Below are experts of layer 3 (counted from 0) of a mixture-of-experts language model. Rows are named router (the router's row for the expert) and show model dimensions 0-127. Each number is 500 + 25 x the weight over its row's rms, rounded and kept within 0 to 999. Numbers have three digits each.
After each expert's rows: "mostly gets" lists some tokens that are sent to it at least half of the time. This comes from a sample of Wikipedia text that the model never trained on.

# expert 98
router:464504455468532479453470521499525477483525521500518521498487545498541509476496475475486506489554490506474492543508470542538507496497469477486475467488482543473515496493508505534507480518518494547492526480534515469461505475460519481527460475470462497493499499539529491497526472430527516501479488477510481491529525477508540479472469507511518508517498455459516506450479510511518497490469
mostly gets: " T", " Al", " Ra", " Pa", " Sa", " Bo"

# expert 68
router:525524542525497491501488528463491506465508540486468482511501479498475477493542485474491505488477509538461499511558464512475476465452466472463491532496450481492457525516468494466489483492495455429495488476484479495534467522524489521527527509481482531482481545532506514517481510501495543502470483496488519483525471481495474471509519479517569511470487496483508527479500532496508516469502
mostly gets: " to", " and", " that", " or", " which", " who"

# expert 23
router:523531498517507517480502486500556510496466470496462526456516475463487526487510541520484491518478481521468461511507523554474501455495468506523487465472518521478480524493561532468515517525470517487493485507489497541494499541484508538508505444486504476469523526509508455471504494528494511504498566559488510479513507539501510533517512477482503512504483549485500509486509485446505531488465
mostly gets: " minutes", " kg", " pm", " km", " million", " billion"

# expert 7
router:469504471476489495533508487503512498513510504511478528493497499466525528492498515536521521473496464479507465553524483510506548452498525492456524544509531482516463460480516471493485512499491483568521515469530495515518503479467515485507503475543470538521524486532511543505482485512539526481472508487491498533489498443543514535467494451517520529523505475528470517486461543521515517537493
mostly gets: " New", " United", " American", " National", " States", " University"

# expert 97
router:519499509462510468488505505489504473525504496490478517479502509507518558520473515490511459538533479482485514511486546498516522497512485498466510522587541553517466505503501481498532513504516459512513501511517491523473512497491509504512496511494501482474504513479494531486527505464427501532481508554518480554492542524468502484506528534439485492435510494509506527453549482504517506500502
mostly gets: " George", " Henry", "FC", " John", "ough", " Kevin"

# expert 45
router:512527465492549473477494552527488517516522526503519514476511540485518495448483483504494459476497477483498486535505478538540487501491497478523489513498481524472490497461510508527449518518507513526509541477531505490522496497474488494538485489481474517426543465487525534497532481462540505526509498509462485475526506483488543495440480478522498517536511472471502525451452526507517507486495
mostly gets: "He", " There", "Re", " It", "There", "Th"

# expert 66
router:501466527508493484463496497493485470510487529483488473489500457532464468512519513439498491488484508483538514490515494514540516459542543451521500522487476505517498508494539537528517547507549500490464460496529493492499515493523514476499527511497566498493517476520527469495550503547490499479475469505468454520492456485538421503488508482499505487487512523485495519463485519489505518484467
mostly gets: " used", " made", " including", " released", " found", " took"

# expert 21
router:509454494505513564513525521516481495482474479496524500506441487501487492479471525510460481533474497493491527508516477505493494467521519479496500491510507538485487528522502491467518514465483484509519530466526473486454500549497513520469539461546487528484459486521511486484535488518459510495478462571481466495519507469515493542537514490480482511479462491504506500523495443464480516556469
mostly gets: "°", "″", "′", " km", " ft", " −"

# expert 73
router:501517489511503463484467571484446488489500497522491489497456454529494541520523488442494470521539454482483516530481500525525496482537509481484498532522482539525460526514499531508451534497497479468476496482474451505483506514520514532506566494473507499461543495506525486513515487518473487471482484551468472511533465508466462536523489487531504481489507496489505504499524477495507503507510
mostly gets: " they", "In", " However", " what", " They", " There"

# expert 34
router:462522515462496469526558496536529544484497507480497479518519484515522471465461492539506509487546508510488459500508505476497489486494475541539511528475498495482513494498523552498486477508462510542513503485506485453505492505505475493500480497452470508511469496527490495533555492512518475452547501471458541512496479542496507494488524442515505485466558546492503516542503502499479533514496
mostly gets: " film", " album", " season", " number", " game", " car"

# expert 18
router:511499537491511505501495484495523474496482524487455495516545443545463496533507489495477434472488546504558479510531508525503512493518492503483486516488501430490493485459528500507494498532505500470507478515522512473488478471507493493506486457457522505531540482500525495474534547566498473492514511520472504498457530521538447486443510501508520469485509512477491511462505520501496484484520
mostly gets: "ated", " held", " used", " produced", "ted", " written"

# expert 57
router:529493479514505522484519520483493482505458527502517513457481476513518482493545485498446494516485517446466541517542516524462498477498531458513510538498511532475513488490550481519505490481509493433481491505529470530498465510512494540481493482539556487491489521539478460539489466533456494508488501497515482495505485454499484482513523492508553466498474475485499442509499500472466498499477
mostly gets: " by", " at", " after", " with", " before", " After"

# expert 12
router:462481486547436478491485498488521487445538520508474491503502481507458541495497495503505505507555562463560503482527466463508512513504469463490482466469497485486534506494495497522524458446505455516472460538494485500499467475497530505536507508511497487532498488497465486496469520493506499491458525501530518495469495482508510457536527527501512497516453480522529459509483492497475514497478
mostly gets: "ić", "ko", " Diego", " Francisco", "ย", "illo"

# expert 2
router:540503467489513493471488476462456504510529512510525499517481462538468474504559459444513532471512508501483493508539514502495517546492506510501507540531499511517486485462512493476509466451495498459477508543512496484519458468492490520470504504482511447473511524501490473482498464505477514490475496458513488510455510470522489489471473478507496459491448510470523443504472528515449524491496
mostly gets: " by", " for", " at", " from", " to", " in"

# expert 86
router:498513556553521494516520467513490470484456478501473472475519450511488497475528485499511463532517504479562492480499543484495507494514469508492510504504491494522500491464512533531510505479520493519494482514488528489490500511496526480453514509452554525539523505492498529441527493517476494489452464499478487520511475467482456491463510505520497484431500523487512526499498495568514497451488
mostly gets: "ed", "d", "ated", " new", " used", "ted"

# expert 59
router:530508532505517496493488511469482510495541501485519521493509487537481520474491528512521531542512525493520540484469511489503501497481517444480516511525495518495476519500490480463513569544498453510519510501493515493497481454497464487495459524546494491559445506494470552528527551508489493538488483501508479492530516508445529481449509530488524523489506550503535498528502473481489520524475
mostly gets: " Carolina", "Alexandr", "ec", "&", "vest", " addition"

# expert 35
router:482493526487500537483475495535517520494489483478515535463472505471500512444475518525489488530487472519460485488484466534499463471523492477523470476477505490486489510520530490482498533519467514519526464481537497557544512506516523533513495489531531477432478534509517458545513495489518523486516552511492527473509469541513529555510496500476501534513470538492485503470506477466524517528482
mostly gets: " km", "†", " mm", "%", " kg", " sq"

# expert 15
router:527508464472511485488499513479495523470491550483545444539483465556538489521525475464543510481491502535450465543514499507481497486497510512511498491516511526472510501517520576512497476464514462479458500496494515497478469473499531496451494490477488546501499500531510494526557493518532484484476494487487489476544478513510462524530465494506512520493483525527476481508510536470526510509523
mostly gets: " that", " between", " during", " when", " which", " from"